Weights of a small mixture-of-experts language model, trained from scratch on English Wikipedia.
Size: 9 layers, width 224.
Experts: 64 experts in each of 9 layers, a sigmoid router.
Training: 274M tokens, 8359 steps.
Below are experts of layer 2 (counted from 0) of a mixture-of-experts language model. Rows are named router (the router's row for the expert), gate (a neuron's input weights, with its number), up (a neuron's input weights, with its number), down (a neuron's output weights, with its number) and show model dimensions 0-111. Each number is 50 + 10 x the weight over its row's rms, rounded and kept within 0 to 99.
After each expert's rows: "gets" lists some tokens that make up at least twice as much of what it gets as of all text; "raises" lists some tokens whose logits its average output raises strongly, later layers aside. This comes from a sample of Wikipedia text that the model never trained on. Tokens count by the router's weight.

# expert 55
router:56 49 54 58 36 60 26 53 62 58 56 36 48 54 53 43 44 51 58 58 61 39 53 51 37 37 48 50 50 51 59 41 56 56 53 48 43 34 55 51 35 49 62 46 68 59 45 39 32 63 62 48 54 42 41 49 47 58 40 57 44 53 47 41 68 52 44 55 40 33 52 35 52 36 31 60 61 35 46 63 31 32 35 48 50 34 50 49 46 39 47 50 51 38 71 53 45 51 62 59 74 32 57 43 61 48 57 55 39 51 64 46
gate0:59 52 52 43 51 50 40 43 28 44 62 55 45 48 33 41 41 40 38 64 49 43 48 59 68 49 29 48 57 48 49 59 49 50 63 27 46 67 40 48 38 39 45 49 49 55 40 51 42 48 58 65 56 56 33 66 29 33 35 59 51 56 61 54 54 70 46 55 41 61 57 62 58 48 52 43 52 47 57 63 52 63 70 67 29 58 47 62 36 44 59 50 42 49 60 53 51 50 35 61 52 23 39 45 43 56 39 43 46 40 59 36
up0:44 62 45 42 46 55 61 53 62 64 40 58 45 45 56 60 54 52 63 42 39 50 53 44 41 55 64 41 49 43 37 43 42 42 44 63 61 40 62 41 54 51 57 43 39 53 60 49 48 47 58 36 44 48 47 37 62 60 68 44 60 48 44 36 27 35 62 52 54 46 54 52 33 49 45 55 47 65 37 33 48 35 33 34 69 44 54 31 70 46 30 43 48 50 32 48 52 52 54 38 45 78 57 50 54 56 52 43 55 60 41 65
down0:53 43 56 47 43 36 28 50 61 47 31 49 50 57 49 49 50 49 60 34 59 38 53 56 41 38 36 55 57 52 64 61 61 45 51 45 48 48 44 50 41 35 61 34 63 42 40 49 64 54 60 47 47 52 51 55 53 46 54 32 33 44 56 40 58 55 47 50 44 53 53 34 52 45 52 56 53 45 45 57 56 24 54 56 34 43 53 57 30 46 53 73 35 48 68 50 36 44 61 65 56 26 50 41 38 45 54 59 48 42 55 33
gets: " to", "\n", " of", " a", " and", " the"
raises: " in", "-", "."

# expert 53
router:58 48 38 49 59 57 49 54 61 52 68 38 42 63 49 34 36 56 50 40 34 44 55 42 46 56 54 45 60 54 71 28 48 40 40 47 47 53 59 53 56 60 60 47 48 38 60 44 61 36 55 40 52 46 45 78 52 64 34 49 40 67 42 39 68 32 65 53 40 58 38 48 38 47 54 49 46 52 50 58 56 54 66 42 35 63 45 49 63 41 51 62 45 37 63 49 40 60 61 52 52 43 39 52 59 55 57 34 62 31 57 56
gate0:45 44 74 50 33 69 44 56 58 50 36 47 52 47 60 37 24 57 54 41 60 41 51 52 55 48 51 40 44 48 41 58 41 50 50 65 58 44 57 53 52 61 50 73 59 59 50 37 36 47 57 46 40 56 32 48 61 48 61 55 39 50 43 32 31 51 38 47 54 45 39 49 51 50 48 72 49 49 50 54 38 56 40 51 37 41 60 52 37 44 50 53 53 59 61 60 49 57 56 35 51 58 64 36 53 50 46 67 48 48 53 31
up0:41 52 57 49 49 52 50 49 53 73 45 60 51 52 56 57 32 59 30 67 52 37 49 56 47 54 42 43 68 55 42 45 56 49 53 53 38 74 42 80 72 44 44 60 60 53 50 29 39 47 36 37 33 45 34 39 64 40 35 53 27 61 54 54 38 45 53 36 53 54 44 63 55 51 69 46 48 48 71 54 69 54 49 49 45 50 50 58 63 54 46 51 60 51 42 58 45 57 56 51 53 65 57 51 58 61 45 37 45 45 31 44
down0:44 58 36 41 65 40 71 43 40 58 55 49 58 32 30 39 56 61 47 63 45 53 44 63 49 55 57 45 50 63 57 55 55 58 54 17 32 48 48 56 43 39 51 40 40 52 44 43 57 51 51 45 39 35 57 51 51 46 32 48 45 46 66 53 62 68 57 57 63 44 65 60 61 38 50 47 57 49 55 62 50 59 60 63 36 75 35 48 48 54 51 69 45 51 25 38 62 40 47 56 41 44 42 51 48 37 55 43 51 45 44 67
gets: " ", " 1", " 0", " 2", " 3", " 4"
raises: "–4", "–3", "–5", "–7", "–9", "–19"

# expert 46
router:53 56 52 65 37 68 35 57 52 63 49 42 47 45 60 56 41 50 59 50 62 44 46 53 35 27 57 44 66 46 54 46 45 53 67 54 56 52 75 57 41 57 51 47 61 69 45 50 26 52 49 56 55 32 51 64 34 71 38 66 50 47 63 39 52 63 49 57 48 36 45 43 52 58 43 71 64 48 60 51 41 44 38 31 41 46 50 36 49 40 32 59 65 60 66 48 37 49 63 56 67 39 61 46 54 48 56 42 38 57 60 68
gate0:72 61 64 63 52 52 36 52 52 62 52 44 50 48 55 53 51 57 25 45 51 45 35 40 39 70 52 54 39 46 68 50 54 45 44 33 41 31 43 49 41 56 42 46 58 48 47 42 39 58 40 59 54 70 55 50 62 56 63 64 43 53 44 40 45 39 51 44 48 61 44 40 45 58 52 49 54 41 44 39 48 42 63 52 47 34 50 49 58 41 55 35 49 39 44 58 53 49 51 39 62 38 45 37 66 60 45 53 48 55 35 55
up0:57 53 57 52 47 41 38 52 53 59 26 50 40 50 56 57 75 56 53 37 53 43 39 30 49 51 34 59 47 67 34 32 49 71 48 44 37 55 44 60 51 45 51 59 55 56 39 52 46 53 41 41 59 62 32 49 47 59 43 55 40 30 45 41 71 65 47 56 61 49 55 46 53 58 61 54 40 51 57 52 40 44 50 62 49 39 43 63 44 40 38 55 47 64 66 52 46 54 65 53 65 42 70 38 44 59 56 59 37 64 52 50
down0:62 26 49 42 35 53 53 66 67 42 38 57 36 33 37 53 58 46 53 45 58 54 52 33 61 45 57 55 46 71 42 48 33 53 35 53 61 56 38 43 59 62 56 55 43 50 45 56 31 53 36 47 44 73 37 58 39 29 55 48 58 47 27 53 30 55 50 55 51 65 54 39 73 56 54 54 34 43 70 50 62 41 52 52 53 23 59 44 53 57 47 61 44 81 57 52 64 44 41 30 46 62 64 46 48 55 38 41 55 54 47 45
gets: "\n", " to", "\n ", " The", "\n\n", " second"
raises: "|", "5.", "This", "1.", "6.", "201"

# expert 59
router:45 57 56 51 62 65 41 55 52 50 53 39 45 37 58 62 43 61 59 48 50 59 54 49 35 45 51 49 61 43 46 56 43 49 58 61 42 59 56 68 66 47 41 55 61 48 42 31 27 49 52 39 69 35 58 37 35 63 40 41 68 36 62 57 38 35 49 56 66 55 38 37 57 42 70 60 61 67 53 59 47 58 33 44 38 64 54 36 37 53 58 43 49 49 44 42 57 72 55 49 64 30 65 40 65 48 53 42 64 47 59 45
gate0:65 62 51 37 47 69 58 40 46 59 37 64 46 56 63 34 40 62 58 66 56 43 53 65 55 47 60 78 38 44 44 56 69 43 33 42 53 42 60 37 45 63 47 63 46 56 54 56 50 44 56 48 49 37 63 43 38 33 43 52 57 60 44 42 58 51 50 52 52 34 55 44 38 65 51 48 49 55 43 51 45 57 37 63 57 53 55 38 73 53 42 58 45 52 45 50 39 45 50 52 50 57 46 49 37 53 47 64 49 48 58 56
up0:70 49 52 57 70 59 66 46 48 40 56 74 46 44 44 54 52 51 45 53 47 53 54 55 53 58 46 45 55 28 35 62 69 51 48 45 56 37 50 38 61 48 50 36 37 52 59 67 53 35 50 44 49 54 62 59 32 41 57 54 63 61 53 41 43 38 44 66 61 46 46 52 42 64 49 50 62 45 37 50 41 57 40 51 55 49 64 38 48 52 49 65 41 59 45 51 63 34 62 37 41 41 60 61 46 44 45 54 40 50 56 45
down0:48 43 42 53 55 50 50 56 44 49 64 65 57 59 60 40 57 39 52 50 65 57 52 47 52 44 37 44 50 33 37 54 56 62 37 47 59 50 47 27 46 41 37 43 49 55 64 54 51 49 54 46 59 63 51 52 47 53 63 55 46 45 39 37 45 62 47 56 64 45 40 73 35 53 57 39 57 35 49 46 36 52 69 48 47 39 46 48 44 43 66 51 48 31 49 63 48 59 46 49 46 52 37 68 56 54 62 55 41 47 58 53
gets: "\n", "-", "\n ", "\n\n", " pre-", "reck"
raises: "=", "General", "Scientific", "Personal", "-", "St"

# expert 18
router:56 49 38 57 71 44 40 52 45 60 48 28 59 67 34 32 48 31 44 45 46 60 59 52 51 45 51 58 53 53 56 46 56 37 35 50 54 36 59 50 55 58 61 40 33 38 49 44 57 52 63 40 50 61 58 51 40 55 41 62 52 65 49 28 68 43 61 73 47 62 31 50 54 45 30 45 60 42 33 41 63 56 57 41 37 49 35 35 60 23 51 47 53 50 58 52 32 68 67 54 52 36 43 56 68 48 52 50 47 31 57 52
gate0:33 49 36 47 41 47 79 51 55 49 40 51 50 45 45 45 59 57 38 47 51 56 40 58 52 53 45 52 38 63 43 57 58 42 65 49 35 57 42 43 59 70 47 62 31 39 54 70 44 50 45 58 76 50 41 35 53 42 68 51 59 27 50 76 58 61 50 48 55 53 49 53 63 47 47 61 55 49 41 51 47 43 38 42 71 34 55 64 42 40 53 63 64 42 35 47 58 56 55 42 38 66 49 37 37 45 43 60 42 44 55 32
up0:56 56 68 54 56 39 59 56 41 54 49 48 57 54 56 51 37 44 57 56 50 45 49 54 48 48 49 66 56 45 42 50 58 51 34 45 68 51 43 56 50 35 50 57 58 39 52 48 44 51 42 59 43 56 59 47 65 63 62 53 26 69 49 42 34 52 62 76 61 50 39 53 40 62 36 48 41 65 51 48 52 60 54 64 46 55 42 37 52 66 53 44 24 56 45 41 41 47 42 45 41 52 30 46 63 41 37 63 35 67 41 53
down0:38 50 51 40 29 69 47 55 57 47 35 80 62 36 43 63 35 48 60 50 76 47 54 49 46 51 46 45 43 54 30 53 54 62 50 48 51 54 34 32 41 62 33 54 49 62 47 42 44 60 48 52 64 49 50 48 45 40 65 60 58 40 50 54 29 51 44 43 56 40 45 58 56 45 59 43 52 56 58 37 37 47 39 48 62 41 58 55 42 52 53 47 53 57 40 42 56 45 46 46 40 72 52 51 36 51 47 58 50 58 62 36
gets: " 1", " 0", " 2", " 3", " 4", " 5"
raises: "8", "7", "6", "2", "5", "00"

# expert 27
router:53 52 43 57 52 33 44 60 76 28 51 50 44 55 42 41 66 34 35 70 40 62 45 53 51 44 41 38 51 39 54 40 61 59 37 43 48 34 37 67 47 55 52 38 45 69 46 32 58 36 65 57 51 51 39 50 67 48 43 39 35 46 34 36 44 59 38 64 62 55 43 32 52 27 45 55 60 32 52 42 45 45 55 69 42 49 41 48 34 56 54 54 52 55 55 59 69 42 36 42 70 54 40 36 29 48 61 35 45 60 53 65
gate0:40 42 59 54 64 53 29 56 38 53 44 60 55 50 61 36 44 58 47 65 76 39 59 33 46 50 45 51 55 40 32 58 56 32 57 49 49 43 51 54 47 29 68 48 59 50 45 40 50 42 47 53 66 69 46 71 46 42 46 52 37 55 35 66 57 64 53 51 46 52 49 47 35 40 64 64 22 46 35 55 52 61 52 43 41 44 59 49 52 52 53 63 60 48 62 43 40 41 39 36 46 59 42 57 58 44 51 49 50 44 56 62
up0:45 37 39 55 71 55 30 54 42 44 42 51 51 56 50 38 54 36 51 70 59 52 56 42 54 63 53 48 58 41 46 57 50 37 40 32 57 46 49 63 62 13 50 56 58 53 60 41 47 41 77 39 41 57 51 52 65 40 63 48 27 40 43 63 34 53 59 59 62 47 40 34 29 50 66 67 38 50 50 44 52 61 56 53 46 64 46 56 58 50 53 53 58 66 61 36 64 33 56 36 58 67 37 59 42 36 49 50 58 60 45 60
down0:65 54 47 57 57 49 59 53 58 45 44 52 45 44 30 52 40 30 57 49 43 60 46 43 36 48 44 39 52 49 28 47 51 57 55 25 43 46 54 57 52 48 41 41 38 43 49 45 47 57 34 64 45 42 47 52 67 62 48 48 48 51 54 49 62 78 47 56 43 42 33 55 65 57 34 39 64 30 59 51 56 65 56 64 47 37 47 49 53 43 33 68 50 55 42 55 48 49 26 62 47 44 54 44 27 59 73 27 34 52 41 66
gets: " |", "|", ";", " —;", " 0;", " 3;"
raises: "ion.", "ation.", "in.", "\n\n ", "ings.", "ations."

# expert 26
router:52 56 46 66 50 44 45 57 61 56 58 45 45 41 43 51 52 52 52 57 69 44 57 36 49 49 57 48 61 55 45 33 55 51 61 44 58 33 58 48 48 51 49 43 66 70 50 37 31 54 67 52 62 39 36 60 56 54 47 52 39 48 52 46 78 56 36 42 56 31 54 31 45 32 38 55 56 36 63 63 54 42 54 49 59 48 51 61 45 40 27 53 55 52 58 76 51 55 34 70 72 46 50 52 53 52 58 63 56 47 47 60
gate0:42 56 41 50 57 54 51 44 42 49 70 41 69 47 58 51 48 45 36 64 58 53 53 40 57 46 70 58 54 58 45 45 47 70 34 46 26 39 49 66 52 51 53 50 39 47 47 70 63 67 47 60 33 34 56 49 49 48 43 47 37 44 58 48 57 47 58 47 32 54 43 44 54 47 45 80 56 45 39 54 46 42 37 49 61 47 49 57 41 49 44 46 71 33 47 57 51 58 44 60 77 66 55 59 64 36 49 52 43 52 57 58
up0:46 61 43 40 34 39 74 64 50 56 58 41 68 26 32 50 43 61 56 57 52 66 55 40 61 66 56 45 47 54 48 64 51 52 39 61 42 54 44 56 59 52 31 66 44 55 65 42 54 48 37 54 56 27 47 40 58 51 58 52 50 46 58 53 38 33 44 39 39 67 35 51 37 51 33 58 49 53 52 33 48 53 37 51 55 43 38 52 44 52 42 68 68 46 62 56 57 43 30 49 56 49 62 49 47 33 62 43 53 53 33 38
down0:50 41 67 37 41 37 61 58 54 51 42 49 59 47 49 54 42 62 72 50 52 51 49 58 42 48 51 43 48 51 49 49 51 33 54 53 67 74 43 48 49 59 46 61 67 63 59 26 36 40 32 46 65 55 43 51 54 41 37 43 55 52 51 64 53 56 34 49 70 49 43 56 43 44 40 33 51 43 53 42 38 58 62 54 37 48 49 62 45 51 57 57 43 65 55 58 57 35 44 42 40 40 45 56 42 58 50 42 48 46 42 43
gets: ")", ".", "\"", "),", "s.", ")."
raises: " |", "\n", " The", ")", " In", " After"